From a checkpoint of a small mixture-of-experts model trained on Wikipedia.
Size: width 256, vocabulary 14833.
Experts: 112 GeGLU neurons an expert, 2 picks a token, a softmax router.
Training: a variant of Adam for the experts, 329M tokens, 5242 steps.
Below are experts of layer 6 (counted from 0) of a mixture-of-experts language model. Rows are named router (the router's row for the expert), down (a neuron's output weights, with its number) and show model dimensions 0-127. Each number is 128 + 24 x the weight over its row's rms, rounded and kept within 0 to 255. Numbers have three digits each.
Before each expert's rows: a language model's description of what the expert responds to. This comes from a sample of Wikipedia text that the model never trained on.

# expert 9
Opening parentheses, quotation marks, hyphens, en dashes and heading equals signs, as in Name (born…), (1758–1829), Cardinal-Infante.
router:130108131097132147126141090117138136133132144124122105137120089101089133079140117137125137112123151095139084156131148129135140137134140101144155108102113150168130138145144072118105151108126100136138091133135147147112169126126098167133139135142097159152130089217125137149104129115146111172140130120138173137110168102101100167131089114092139121125117125139103109122119150076115137167103
down0:146116136121091155097132100096122110150129140131132104102209111096110107145139178194103137151107109122095128121144126111091122145160099130112146110171128118162073140129099162122134141107121126167123152140090120134141130161135131126136095137124133120121102144121124126129127161178091144129101093114125100120116070141161152150139100115105116165120117160099163120116108113141124131116118
down1:136128163138126127100123112092145119139160124140115149112146160128130157141129124124098090159119175148106131114078116144149146160116175143138137123102111124134156087124117121150103123104123112146118172084102126121144129187133111149159149136118159117099133114095156113120094116102095125154162107128151110150176156107136135141155117162118153129140132152099140123095115118137119112116121
down2:119116121107184119114116140152130128107113127098125093096156108182143092101116150118137155099154140101111123132144102154125160083156094138168127158129125128118142111161140119183137097150119123098133167120135154108155109104122112129118096084134120110146145148166094118126145106107120153129093133097160117134127126164118128105127137129105113162075132131154117151149123115078094112148164
down3:124144105113209131141130133139158116077115125101179103112142153099142121148169123136115100124160122121156139103149110140176176142153112164153148097132174134109109143092124144125091073127131143119117116135111125106094147123129146088128117162197144137157147097161088145128130129152118166120109166126155117151189102138090132130102170111113113112061127117127145149137125104120123116145162
down4:109128086111091141122110080103133131128130153116108145140130137096115152118120144182152121118161127157152126126117140152140134129148106172149168105158073153131108120168151149131115117108144126112155135166134141140159114122130131120132159147149117097110082105171109159119104141099138138130108195113115125121132111117123110166113058088097078149130112129167171144126153128087103134171126
down5:123152119139095111124131102105132122105139123142122113138138122152136115127139128113120087143190137162129115132123140108137090111125136140137124102130086127089095160156121152133096134091112091108108151103147136156115079093152151132114124117138093112147114109106161146126092179128159123115132133086108126095111116106090133131156162150133116091121148162142150148104137077085138106120133
down6:144119101138120119123093112101140107110133077093116133169135140108110097142132127169107088133135162071112094167152118087140105132131107141131120117169098135145095124145102101119185116129128099126123111137121108141151085168148141146175116143141103094126124117135133145140112115078148123130115126112103138162148145100157128133118170129133136138120146180127128144116130121141161145149145
down7:111109123150143129149126150137132142184096146138129187140114180156139150127179107128126083150174112159118150139131156143158128133119093125146189157131158148095110090150149191160078157154146113102101163133137118165102133116126109106092115144141176136120149153070170125173109145119134142139136083137127154140104100088101108155147135145126129117146129107119125120094129136126141143126153
down8:120133147134128140132180114132132131133140144141167114119082129118087142090150116075103186150123116102126111134145145052142160116150131116127109157185147148111145149082117099178141109121113102140168075113138129136161118176106129137138146092112188173137103104166097142083101138132107122115145155135137116087104107106130165140119115119108153129158123158122141110114123123138158138177121
down9:079148166120123129175137141117130105159166102123084143155128131143147127167146193090133086118167145093116083098105100107110106138101141157146124078090141095156062115114109163096140137094136127127151140158124121134103118150138095101169128102143107113142109115111140120141119120128152151111132111128135139093119125138093108077114089074139172130123122156120133123118105136125140132134100
down10:111122112153173103128117153119114122115154126099103107166121128139115166104114124128141139099123112140119102156146136128162092149100153149135100121127154127110105114168147145121144125142135135109098112150109125102074128091110123153137114136128154104107121119082145094166132148090172117111146176140103098136160122120117119118148162169180117131114092152123170157122084085151120119125158
down11:117130101093130132161145117142141136135147108084131105123159084141082135123123159104125139135091141103119157112127123102112142164124138104094101093119129127164128101133129069078137123135094131106131109155167138119141136127125133119120097132142123141135121098160113173160126140131105128132139111115134170165177164142156064123175103154158149119131131112131173127149146136119139113140129
down12:169116157144162122135191153112099152112135112140115153135093114122139063118119117116095157092122172128097163149130151062108116120108153123120119125098150128097098131049150130108095088147120138153131132121110129122127113133113086121106113138075134144141146139072099102130146129114143126109117148125107128109112108129102108093123149151172147117146113109103143133092118112154102099077110
down13:158144148143138092115112149093123114123102139146089151175093103122105122098154130074077118141095129161178149129093102096151109113174114122110114108142124110092084143097135118122116113154127128196113107087132142119106136124132128115130154144138134144101114159133090126151074123139149071119116114167109118124134076104099154173121126152136139092130119139114123121099101088047131142120155
down14:144117162129094131128104116123127108119148102131094116196096094153103157132154122134081119125123163129085124119102107120105116103116135099133126136106112154128100145124152154121138139141113121125105084137118167182147121115144084165077120119132120125131151116138132126114136131135105152164089147098099134091089130149133134142138128123082115129112172163150151166127128158136080104128141
down15:138099170112095116101135134115120139131115133142104112129124124119132135143129158152142141121097136111140133145091143120159153139130097114126104101127102169150105096128112105135123135129154155149102162125106107125158125115132134179101157098129099109143162143166150167136165065126114146115163088147122156095159132148132093115139124121124149143085149109155109095133121125129084114175090
down16:126147146118170138160130166152156135133122130125146122116137163127124107167074099158155110123139094130143148131155109111105115109130142155185118130127128161076124115126154157142138112122146125136090167110099114113146106147124126121137118134100139094073086133114115087158142118154084166130153176139162096130160146142135117096143141149132154149148106148133141079148122117163140123107137
down17:168125128135177117179153161127098125153076116108111120150090115078107104142141144144130109092111147149133153122122149106125119135114149092136094111172131104092111127120105134120135122130123092169077101125138144150125127151134121121133161095125114168117122132144127127097142149128127125128133184129117130080162101119175156131165127137091110097146103143129132165129121156138124111148066
down18:104154133108123129117117146096147125142082142134163109119151144103179132150172128122122128053104128141118161152140128139098169110113105125151131094152164137072082138131112187134089111129124159110116167164103129149147123141145116116106104147154097142097167101123098151165148143091138116114172121121137130144129132136119094129115149138089172119102133106152118109167148156137112099167094
down19:118123128134098114123096128108110116147112138148144110145187147093102173109150158124126090148124152125109142123143173171132111140129170149127118119139129109140115123180163178164134165123161103121133123087087161174166144140150102122075166122115098094105139102111150098098149094127180143147166106133115143152126136126159160119142124138142109100125133118121169120132153149110103144098114
down20:134119142151123127142153122131120133116109145146095163149098143118134120158127145139123085068114135127147111150108138142104141127112141156117123139116129134114080138110132089138177137136139154132129125154137115142115125146114129144102170158129127141062141148126103129108159064157119157134148087152124132084128141112113158117162148168092078098123124151134066157152124140123110103140082
down21:104125143116057127167110087113103131106150138134110148114116087119102115117115150121161120139134092169111116097146125151105103092120153126159140124059096165108114103119130145153150163124123168111153100141138115137127153098116143151113154140129116107133118104120147117142151145090107141143138112098154161089090159114117128160131094100127097136122149117165136121069119119114113146098103
down22:133111121142121102101133103149126153128114123112112119134179178110145156129139108103115099117115124144099087117137137114129092105089130102098105125128124123110138129136138138173127133103127100147113108103147141098110128119125138122121090115101100110166126114073122132098100155156173131102124114116120114127139141179111138118144137115205112102184146104139126140145116105177107153117127
down23:128100130141100089099110136119128151141093090140108173138133155128161130148166106148117122122104132169101129122130114143165139168106138148114139187101130132108109123163144132152138151115128154143080122138138152104128125108120123110096112175100163123072127153140123098152164115104154136174131121094106164147181115126102125097121115117136117115143110115156147146168098139137112185105189
down24:152111069153136111116155123112117128129112132113061147128107128110144124124151139130151165144101116125091106104102172105097126109074115086104119143106142114124100136091094105123136089159116122079122138120146130118147136156137108192136134123117131117145142143125144163187151101102130163162079127093109106127112156149124103135152092116174126151158098111131162124161114111102102139134143
down25:140147156128171136142155154150145136124131154098139155131114092127127089096132105117135143112165159166136146134152187120098113094126108112088113110085141137121123123167142100153177095150143098123106145143146090099154114124128116169093084144118096139177111111152084156159155134213150139139142097148096099101103102130093113140118148113181135116148143090105134104096127116114148117111129
down26:149130096124110093148097148125159116164133105097113132085178135117170141157110131107136105093128123125149101128162149158130097076121124162146109119076167156135114129136132121145181139141159127111141121131117113121160154165130129145116130121105120130125181125139171141157104136112113118166158144155115120116132117126129150161107147157159125109091142183131117106139128147144105113134116
down27:105131115097166119123173111119145174122126149114120111127156152131090065097122115172137141106121096149110168123146096112130176146113110130106189173135093161158114127133099102107132138163127122097146101111170126153154154166161129131110142141139129112119160113167126098150090155151125132120099139129111094148134125134108083161133128121125122130115138151087126098132129138091135127137106
down28:129100129129199141138171145155096183100106091142146142116170136117162131132140128157132103127163119112102132088146139130116088128093135123119122158073136118076130099132148139133097135098166145171118155124117122132140120153152165130090117090171150146134146109083110107129121079126112078131105106130123119131129138091110108138135126108128129153177127144129092116112115139167118166096144
down29:138139128099085114116083123144158114101148131149166139148179115101111155119086151144149121097153161137158118106142118124160143139096110125155112101114078163164145075171146118137173147097130126058140153161131137126129148118144125135136137147112080108143087141134145179135153128150109149162126122085118136127129157119107150135162113116141098096099193115171149109145160154111121125161138
down30:126174074114090107122078146128169085111125178118153142122162126127085171131113120120121159121125098149090118116129117134125137131140164158116150133156128131135167135160111126174135118119116151107144130130126166150122097177127136096133146145174120106114127090145140155144114136152084140089125166136140085165119120098153123139118119123163106126095107115111124129135124111112132131148141
down31:097134066133123132114138149110140130161149141124150108087156147144140184099140091126114134117159112132115114112142085146108145110116113086135134142157126153148131089176156193113063142123141140164155170104128118160140096128124142109104150095099164135138127126143138106115120128122137151099089130117123122127161080107115132137157154130131135089116129154113176150151129125149163124137134
down32:138131122142107134159115129107119080097112129144112124128122172142112104168154106129093111129146131129129097111122138112118142085149122146057152118127114116071099134115109173144110117128122099123077131124132128103163115176122149090126096118152129157132147118132117112138111119105147130134149131135110137122132105131118157088115116116106125136120088136121150168155137126122125102168133
down33:114103194111130133131120084098149124092102118096151105116142161127136144128133151118149098124116135079150117147105047094122150123123155121141113087161127115159130113121123156137161117110094112130166109128159109144131148091106076122104118112101100154125144152109169167121157120161104100156175110163084116136134139134136141165172150133093094106144094165142151125162141134135102084135134
down34:126125111126098163109127145125121130151102100127107138134120116114090156071150100126145141155114120144138115132160124156152113121165127200129123155152095176161144120148128136104110121108125134142126138171152190165126146147100118142079098116141110115120084137133116173153144150163138118107112160094148153159090107148109121113151128138075082145143139108175121161145122161106111099142132

# expert 19
Bare space tokens before years, dates and figures after months or in, plus heading words like Albums, Women, medal, ±%.
router:100130145123104112118119106114114120101108138170124142132125111081149164123123138165169133116095111158120143103133168095150104097112130150123116150105116126144098129066112111123125124123107153158150125113118131152113176172123098137129120135163121139103153125132162117139107110147123161177124121126100149129085151101117104131151115192122130124094108163098156122106123170129180133099109
down0:154101113126086141171118132133107107151139140085099147151121138154127132118128145123135148108103163150108114107133067115079142149081120101120155143152129144118144126116160161143174086128109155120158109176156077118098131116143146179147100138146113176097133159097169133139127164155140150139081164154121112094160122122114123137140135076086117136119108126149142114115117116123142141137140
down1:149102149149122149117164161153112131177131117130124141131132136133148157130156110133110162154126086109083067097153147134115115099159138119086153119147133098142136139136116120149110113139119122118110127111147072103118117117119109116141132098114115105091092131123053125121150124108121136155146126122129072140098135168149117114169141119150174133188137138118094121140122134092155117174176
down2:100057173125125106076094108111083118100115121124112126155146101092097160105130121098115159113149123141150142130119138096191163140089141140137130130139115069132136120155108125145148113113113121151107151135125106141137153093148102149109100117138154155146126164117102136095091142102102162160096147140133086174115128144168109095112111130140141154105143103133147139135098160151151136094147
down3:172106136180128130138142129144112101130107099125100190123106129154167117109103127173109087143109136124147114093113115137129164123077131149144143131107144127100115119148154188156160069147169124118104166139107149091134137129169105100104119154148135118113135127089137174116130156118118171116115114114139106117117161099088106170137148128130131103134131113133106141139142118057088137152153
down4:084112139120101161127130112099145114128124115117143122148113113115092137117087143146138107152109124161112076115115125115100121135118172101110126126152145091165146158125117163102126133099105101109131125180111121119116187128136144151129123158111118073087140140110145160157114111134122104135161106118153106094115133146170121119117129140125104155148084141136135109143167149135131125123123
down5:103127157127150098089144132139130142169087109103130143140141133142129090161138135145130092135135181131160109123136127129151128154137145123120131159109114110122161096159121111080095112117112147138106162143125108119122133164136078115148129131116126110125166089134138156117129110111089117125113133104110147128148134145132134141156065109131107126110153085125158146124160148068098088140161
down6:125112160125132131162104117138114123098134094078087102094146123144166187151162104163098100156199126121122146169129084132077137178088143072117082112127108120156112128105127084122123148124113131111178146129117129163099135101118106121153142124118090151114100107141142165097118105108149128106137108124108114145132138149145128129175143143154137161101083159137111120124109164152115094089141
down7:200147119149148131115128098166156104107126157144138086170123102103106135123125141119125148133112159174136142150115133101121101187137108127155113089115136128126094123121121131107140136113129146108156102169137122111140158143092157118076134118160147134151098141120130138131103098115158090148140145154100124138108162119098112130125085135112121088198093142139119163108138104139123105130108
down8:119134149127138125082091129115126122116124108136128153137105103117127105135127118133115122133139082092167147121095147128119082115140112170092119140102112127122127148106097133111100108109064124122115134112115144059121158181142125124151162124155122109136129130131138158138127163153125126128066178135119105155124104130178169096159091165097134131141120130123110113137173121117154121071135
down9:096151152118158122151139097131136147111136158148163120128133135183075124146161140122142098131141110054108099170110142163098099169151150107144146098154120147131106105118133083141126121165136118132139100070112142126132139113101131108121148098136120126169130135141169094159164055122150122084140094149138103106068144123129118134121121140163149107108113137108105134095130132139157089111058
down10:119148177110128136146152105125119172175159125143131122117128149132156137059152112157091112148141078134144175084118107115147105147148147142147138153089132128121090137122082117125139110118134138083128176135142155121113119142167105135118120132166118140091147096140191130115145121151143095124156141116114106132166140139134127152144114138170146134123115144113149112127111120147129134113122
down11:164081153104142161123164107173085141159120092126125140153153145117171127141119132142136069117114164134108107102133128153118159146102126138100084107125092174182094086145135133161138122170102166103115120125166140133118159151157119145100120138115128110119147153133126124149139133135130111113146107135133188128160159123111135143108145122111150172142148127143138102131123098088082110136113
down12:137127157136107116128126122168137138097153131127140109086169123169085191171102103161097136115091128117109143118136134170156172095151103114137120113181127090122105124135098072144157126151125171151129144108138103097132114140161150121100103112142096144100131127132130137099155173121109108152123151121142074167147152180155106125095129167137094137149132129099140130122142116177119112128173
down13:114136123125094105145074121118137090146145114115107123139105121116109085155126115130133187120106108124143129143117123091124146152113128121106091119152132105158089120112113156132131123139117145116105118147136085166131112142168150116164107116151138156109118163105104090100146119120117158089119130137122124072159113134142146124127138111117147129128097171094178117135111129116125121093126
down14:129126136159110121116097126116138109122129108149101119128126184140122136126142109091121189120158146069095127123176137120144087142159134162103115114110101102091151151109143129130164116146154117093109114099097138157146100083156137155103109118168149152130108134112146133120125134105117117162130128106123123078115107131207126103131147120148167145151139134129174155112096122129105138099104
down15:128105135129137129113160114097109127110146131118152095095158181139117093180121185129157131125110153143141141101177201170143120111118130133132112145154142112143134142126113145174130124148134124170109114114103168124115126118150126147110115106101153172131140094157141104088132074132098115119113147101124126113149112110142132077124099109144119102146116128167144171204137152145155160141146
down16:163119135130156148149119119134106123131132144092124109172148140142137087098135132128114150129124140107136181113162119095109133116112130129143107111121125106125123096111120096113108137105103162134099129195138147121108114167130126120141154176095110104095134121090146147080125128111161082113114167142140104107168137134169124134105109140122103121124119078161160166123098120106098137149082
down17:108146085110163123095110125107161110112131111132101167100128096138154135131137135134123129129145135157145168121130148142109130100114116087123126135100133116144150103145120144149160152166149062147125103094175088115122143149140124172138140146164120169110124132100124189076093159113114130144083140125144094162161136143142105136136070137124126095190183075162131091166135126093115116140131
down18:155118121147128125118146128145104183170152158115120094119098119157143121113169132097142141122110122155095103132153084127110130115192169088145134176145127087088149152114133092100128120129167161108138119139137123149146061105129116147129120102072134166127161138104130172113145149165125132114125148137134089078117145108135152101118133146125165153135155152134144110103093143119143072110169
down19:141135147137167166171150116164124131116099126155132115148159146127136144129124119130152179127154154142123112123145116132102166170097124112136093117088103139147141051132125125095120140142119127124145160138134128122166171168167119111114144142103133098169196161114133172126141102151150159140159117139105149157109142135117119080152136146129134140110163141118137128100133083091116081104100
down20:091161121122120086129163088077163119121167141087163154111162145089124167085142137130131131105135142130116137141108117149125151158147115105167109114203130093125128145165127146146127109132129114116133149120108097113122146113125144106128133139117123124153144123167154117122089076133181135145139165098165165176135152114114212165102103131152091166149144118175136122161121088104128152169152
down21:108091126130088131064124123127136079137096180169119144140108149118141120110175103124145125093147161125106115152162148147152126116089107093125121132121118168154138115149129119102138131108087106116115102132165082102132127094163124112150109146157086113093120144117153135162150110130138081127107117116112160133093122138105146122124107102125162119117135125143119149111142127102143143111129
down22:151116102141132157140125106093123112115090156150098108149105098133111111131133125142167110066104141151105107112116135151139143108120138144116100109118082127126111153129126138093094119124144087162165118143161147099092136081133116128096137123156166132155103129119126121146122127142122121120147161140139096119117129091109121128184115078116079139154112084138110113174110140103137117169099
down23:112172120141078092160089125142123069137153148077113107112132128100141141152078149137133141163069095169129142160095182153110132090125152145115133147148138149144142155067143110148149107128126156103125146124149130107122136121108165095111133102104122121134124115091137104106171148152126145164150138125094110132127146101126120138093160091103120144109111170122103119149119136131082175166131
down24:171136109116112127121111114090137136119163109137123134106113100160182154139138116131130089124150140134095127141117072162168134157134116103132124105144095166140126109156136183150086117148128149103075166152089120138127095125113110151120098126138126118086146169148137127177132098145147131080143120121135156160166141130115094123078163116113131170160152129174184122112093126138083139158140
down25:163107157138113173128098114157072137147095131136109142159113135148091102137178125144090132147126081105122147103155122170131129126155131104096157147123112106147134160136111123134161117125101078154130115126142118163114107146093092103080148133140153170116116103102105146184167099127126130062165143155148130096115133143115122177133101120120106140139089134147167158106124126115134101121134
down26:173121076141137146135122113105152149127114097153159109110121127134100105141151146194149084108110165132134174106128106163144134166127130120152108117172113135112143168160104145117124085130134148154118142144065168127122101134138131168154156145143165140130122111142105152138122131128118136111120065121147116135124085121094122138133133129109106135142151130105139143131117168112136061137103
down27:131133132153113138104111135127131125151134120117115125115141122131144149141157099117117189112116122092107076146090095089144074123173158135107128099113141117123123142104085094135139111064090176089118104152139142184114141136135161124134155138129099112116117100135137162137141135135116140107143106137167117102107155130135115137118093153154193111099148114126164097152101141128162113128127
down28:173154156135124141181169104143128138137102133084118104149132139166091129094105135150155142137099125169073140182119159125134153114134127152115107133144130123181091142152129112125147167112149101135135095126125110140153140147147185161140108151085154162151151187131124123135155149088119134164108153133167115156143160165137148126156132056106112104099149128109146118144125125141141152149145
down29:117120137130140145108141135127114128102091105121143129163174134119127098093178105074081166158152123094110135134123143109144156091103146101123172132151170124089140146092131155129164134169134113082144150146161116106081102107173098123140119102103141116170166055131136135084175138165160114126085107176082090144107105142099127117146090159122151127093110126145144125138157150096162125151127
down30:123134130128173129111114137120140181143162088108107111145107136131172181137154190103132142124105097109143152104147119137111138116115149090115104108164144128104132130107124143165180127152109099131145139098129132084125146135110106125125144120104111182132101121069126123130097146154128105156150158080139086121176138134142131122103152158119136121106126148116132080127110107129135113103130
down31:148153135130119136175123135123119133129114120175109172137108132086082148126122113119124145135096122069115117161114153131124099109119151080155136160118148123104097137107133084060079102097117100096095134128182133131122128129132104135102119159184153172093143146131126143111145098196153076135125128146102138171134146105168118119102105135112081105152103133122146174105136123198088131139127
down32:112096160131087137120166085107106148186109154109104116083142114146116114165086153116119092139148114146124121128106127159118102128118103146152101104191165156193142096155096115106113112144101137116133084175111106137110142123091147125142075143137136096127104158115113119156134099103176134129136136122185184138125146170141088156172106143140118131136131186159087141119118148099123116155109
down33:133127123135103113075104117122138112130092119162158111135166110148135133106133088115165182142119092131123137147137148076146130114102140134134129132105106112100106144130124136158124137136086124129106124139094138117095153075176175171156149122094136125131148190155149138128095105156087151156134120122129096120115131149136111092100075146144124127119159127165128111149150086113130141130091
down34:147135118122132111106109135134164101112121129126081136107140114107119154125115130106137126115168164103136136106138135108155153081096083130116109128126120129111170162176157110143164182121128101168121106124140148091119138133143115118134124178125135157152130119080111123124079135168100102154110142102106095185120074113104136164148071134142103106108148169130136121141161128142113136137175

# expert 6
Spaces and first digits inside number tables with pipes, such as score grids, sports statistics, coordinates and fractions.
router:070127162106142148128085109118093109131085133173117141154145132132134134101134158117156143188153150124171110110133149096136106120079107069142148136104099143158126081137134173133124133145143126134114131162094139121149179174088106113106116127148106151100123118108115144126134122092109157155136129101113140093121123130127099140143118158135107105144133151157155154111151126113140103151114
down0:106141160095090135063123112114136145145116143165130156125141119109138156107094109113175106171128126105099147120129145127081142124137132124105125155103133146153109099135101136120142182142154139169140120150162162126101160106109125120110129156153174120152120144142108114120140145131140134093124089134094079132172119100179057133117104124119111141122138093092136091136131121132145141149162
down1:116144143119119150128135119129119121159127119109121123150170101136144169063178112117054095120136102109136158138125156161160144135110130151136126117132131119150114147145118087139162142103133109087113161146169134188096126182126130152165108112147114157105146091122124121143135164082132117073140084123079103138117126163120124157131169131106122120075140121143121090109158076121120149162087
down2:103144116100137127121162102143168138121144108123120144145156127101159151117107167131091113143111132153143106093139111105107176116095118105133114140103148119102104116146136154146165158142150137117108090139112085159103137126123165135070090168057160135153104159106076119094121155111124142131098128084123128141152112136076153114133136113131119144125103111139108115141134161124111098095120
down3:121147102142126117126129111116168157144158096105180107094117113085114113156142122156138101104119115106126068143151129118096093119135156109140120141102101113129127142085174127129117140083155141111132100137126095156165152109104126146124182158122137095151078120130105140136150137119123118149139103145141150146119188137116162105143156160129086117149111133128074090080150088108141122131104
down4:144120153118089128106097132119132139123142138144127123165140141136100084163124112140136134114099125124172143105113173116116127154126102173128128153177127132140150131140110149129134193116136157128122072182095123131096086096128115133185153164100100133154139126106097145142148166105137123143148193135134122117142134112098139126117164118167099140089089108166132185153125133143154097153080
down5:095145098110139118135160112141171161141122093141182135144159136092133151120099164143090133146126142122132115095134120100107127125143127111138065163073114116140116088124122126117123133112141146130090123083135154157109165127173132142062126080102172130132116157143144133134151120164108149132117137106138137159162171197117123076079134136101143129159122113130105119162150129159128077099153
down6:141132153111083131116075129096099110150091140134130123134141111112111126115145136152122085137128113178141171109145157147097101124116109149124188128131102167104116144120137156144128116145119178128129155089104105114173113132111153104159126104142131084114150136124103136129124181110113106123133175142132149120124065105132110148133180120142102145102166132139146143117131134111139154124133
down7:114097161142099129136125148137105119114115189173122094130101154076110178122075132131156115089152068103084103153145103118132117113118141171114113134163142160158101114114141101138140099154106152133113136140149160144118145146128082155104149111166096143144127128137118158149136143135096137136173113135090150120159097101119138146136134124180101109094095101097151143128139106141127089098142
down8:162169112126166079074122133101183062107144096170145160115135164096159104148142107109098156114117098130087085124159101116096136142112156101101122149075135152111129131163083132142124136149135121143085138084143129125136073185114118163110142151121118087126143155125165155144120151155126106079139139097127083164154164140145117122150138111127131113192108119131146097123102135134138124146084
down9:103143143125165144144097133127110126105077141129122117129137161153125167110104119140126107096132117181109135119139131154146104116147100108127123092128110126124131157126157115123147098110142176156133069124123151126084184180120147069122157114126143130148125090146098140134172128122130117124171126149112126141098155117107129144140138084130085144076136129139154064159145133086112106146105
down10:155116152130132141168117144145105135081150116136162147128123152182152159120104122139118174136090122098137104103172119121142129157138136126106090091093117127110156151151122125123137164099116116184102110094114151134142149132117118105107162136165106171118174135161174133148162112157132131105152145110136100130074162119139118149138134112114117100137117108111158138137178155166117100119106
down11:116118123136109132155132128128103130119121124136112110134095128115105119136137119139157127136130119111093132119135133093149107104097125142097197146087115102118126139142134151102132161089134103166120169107114109142165149112119137133117131104122139154115145173108092121126122151133107094147136147120102110123145084169172132120125141175152148164093121110096131121148128140121080100133126
down12:102110146111077137153127123092106138147132133140123115134126104073119118106145151136081105099112135106119129127115119167111176135087116166152156114098132103125094143104159145109120114092156140152101090123147115132093143089149132115146143150088126121131090123144068128150080110109126158136118111137134136180134111135123167127122110131138116079103131106085173152096127148168120147131113
down13:170140095135094130147090148108112110118134180121099099131099139109131102160139150089177141106090144106132101095120157082143127138118107120161099096119127130135124130098151139089094148140129108086163126127142073132092093126152128143176114107114147156128146154146177142136133151137124137143148155118116152132158133138119177112114118092147122143106099129159153153137143075178120112132125
down14:159129104139140119123140135133121117157136148146138103161164139135099126128154101082152111097088135132131142150157153100108117108088109164130121174117133137126175145128150167132111135149133129128103119116121127104154133117145135083088180106180153131109150125096146161113126150123144117103098130163119128134145144081126154086156154116113062123140150104145151116179148158101106143135109
down15:139155073139144079111126145119151123098089122126129125116097149129157160181110128204158097157114163088143094085142164122113125133111139135078138155141108130126119173159089140128125109125109096140141158126135151101145123115119134162067141112116124178105138152096168163139120102116104098174115093107139100113139137154168140161109143150134122125132105108118132120146118157128066104129121
down16:129139154144158118120174128166093152139169126128094146144119151135086140126145128151091144152114121155117130149099136128097098129145164114113124170126145122103101109121099138141117126146138134141170148137116108129117121158091159149115100104142121129119095102140118117108131153148068134159114142176152142100060130119145137123132109138127106117127138167074093144104121093137169143108155
down17:131182131131128091147086154123147104148114137132153093182103136151102116141119100119140096108100143086136137103127159138138121118138163142123102108154135122117138130150141106141155119113111108131206168165106141087105131147122143109130128172119094134138121167110106136129166158104122112132105139105154104117158085118155143135119084145152137170093105079111093109150146148096157096129098
down18:152110128121129155109125128148122134119128104131131136150099125213100124102110128095132121114111148166137155146125140169158136128132145167128126103146104169149138135115120114097131093137142153123107099130120133138149126118156132096112154128151095142118127142092145198131105120161138109065159121177069141093118107133135099133125144142073117112126115140147168134157170124151124084138091
down19:109128095102140132130179106139146174118104131115135116152196083115107134169124116079151121091149134180157155112137100147091130141122079136163140127114090152114119106127138116109128122082140124142128097133082151098110131156158159092123114110150126101101145126146085124123091119125145114090095131103132106128152087118171131095117094150150113106114174136128137169154150155127126109116118
down20:134129131127145116051115147120125116152118122124134140151135124119103137110115128122117163183137126133140119097141127135124117108108134066115101146096135141141144102160110138108145130135137140162147135138141131161085102103127139137141139104141121198178132143123100120125144127160122134127085152173126082137115134193179086091115123119148150095151093072113123162150115097100128112104128
down21:124127125145134125086146100118100155106122132137110082124150162162103100136136120131115131127127148141106175120144139155113168129116098160157141160113122158157102118129132118134092105126137098096095122122165120112125073117136153119107106148138160111129087095147138114127123094106130148145115106133098092148115115114134154185116117155107134144079156153140141134081125132127116110149085
down22:162103135130118103136094130126129118120192086107130150121085136144171136126154130125112121118108089125166133129140121168130175141120124187165115105119113117127107161146141102110169128100142090144173104148138046145156108107112123102141140093096122144155136159105107150105138126140143096138116153142126119108111124107142122100107175137160150155088128122133105125129166169132153107130094
down23:137109137141111189135128158119136147111147173116116130112137134167120146112144092152141105140166111138115174144129120174127134124084094114162141148159130143154112104138134116129132105152114124105134128118143145163116082133110096089141093124136107119080114137128141125116097113112131122094141107188114130141126103153130113144136147137122090138135115147110091119143123128127112120196149
down24:175099139145124134184155107155142188112149124098110170095115127142144156151160113106151140117161098094127118123133117117102159133106129110093150120126170127120133137129113152123108120151151130169152145135118143107148096123070107096124118106155149125108115148128069173114083089144105099133100107137119111127107138140146137167111124147090103117100103141116114097111130127126120145121119
down25:114116082117151127125174054126159174141170123109134115069138159111145128101169161120064112127112121093110121094118109136150136095130086160133085122124149112131128156127122094105159120137130110130103080146142125108124142122126176121177064121100156151167140098147071150123146101095121155148115091091126152149142161143113126170120098112124124137123123123127124118123140110164139145124138
down26:154136137132104148125130123141118130153089185125106137156150097136111162096134072135118119134087119119143153132142167086131117122096132125099133114100152091152092118112119199099141113115130131161130110122181158129188152132099120118146139103132136145105127126124134106134147139132076133138116154120100106069080132102169102108111131139085151147146104151142157098149146150118139097105134
down27:124157099143136108119100099132153109143090103104162157134128122145168137112082160117135141130137140125128136082132172142100114143153156142146170131120106094114141148126126162141145124082104107148100134089101114120115144105123160140119134135143133118123132138098126115121145121176072135155117125155123094124082112161148112094096095149113159140119144119183157135138159136136100073085136
down28:169136101150116112130105141106158102108142108145143161144129084168148168171113140138122118144143106163130142103144153128053118127082186097142121085108137127088116103109123127152165103149127156125146098115134141121120137121112102168125124146139126110114144160120095172138155139155109082131136147170168098123125130112149161089142161120146105123123124086117095142133103167110124088135104
down29:094090112121089143134117119096102117157119117132110122115102150126118111116116133108111167105086126146148082155134117094105130120104126113144117146160114106128113127137106110123112121100148085167135174137111116117125119111089123144142126096119123095073136122149149134162124125121154121107130146143134057115135128127048121144140131124142114119138110136126123146140139123143150153161148
down30:121118138096165182130132112162073169106109150133158136139129083102129123102171131130118104139153152131104153136147129127115140110150134108144144138117118152125108066128131151117087116074130121124156115071135087141112157163103148131147043129105143118133129129112103101140121135096179133151185121166148099171106110097100157116138110088133146100114122148139125133118114151143131115122130
down31:113140116140168104121129139156161106160076113122138108116099115136149136083131108092130167138112135097106158147131139088089168138133154136152127105044152138091124129147104163125128146128109145137115153135162142126119142100160115137125141136129127137189136163129183139108133121165115100164131110098112156126152146120108137129141139150123135115138109128128162109130144120137080187110131
down32:110126129137170157156147133150119167117119144103111109106178143131088116123147107087103127162155086140143153139123152161104161106090087121122141129113128139169123129107169058115192117100155114083141090152121106139115108146127083135150097116103139119096129095118159128156137139130176158122144105146112128155106149130113131116111119166144093151137111144124116108141144167145132143125140
down33:109142163105121129144081119123156127176124116128142128125079114182143154120124113150201121123115160105128142096134140111130132144122127138145121165116123123135143101108114135135144147096115149132119124113120109143150154141147108153097090184167111113117139130125153147098114109123110122108133129089155135141185133156157123155128115167136136134067155138147138136140146125088087120105148
down34:124112142135147134087075140139114114118143138140122126159107133090123122126132121111108128142158143153113158122146145133085126145129129118136191148164165106117105152149130177126137149118095122124153119096142113152116134123124121090173121124108164137140109122131128094134151117115131118124108187124140136146107109146167133097140072158163167147170119115144161141141127112124141146105141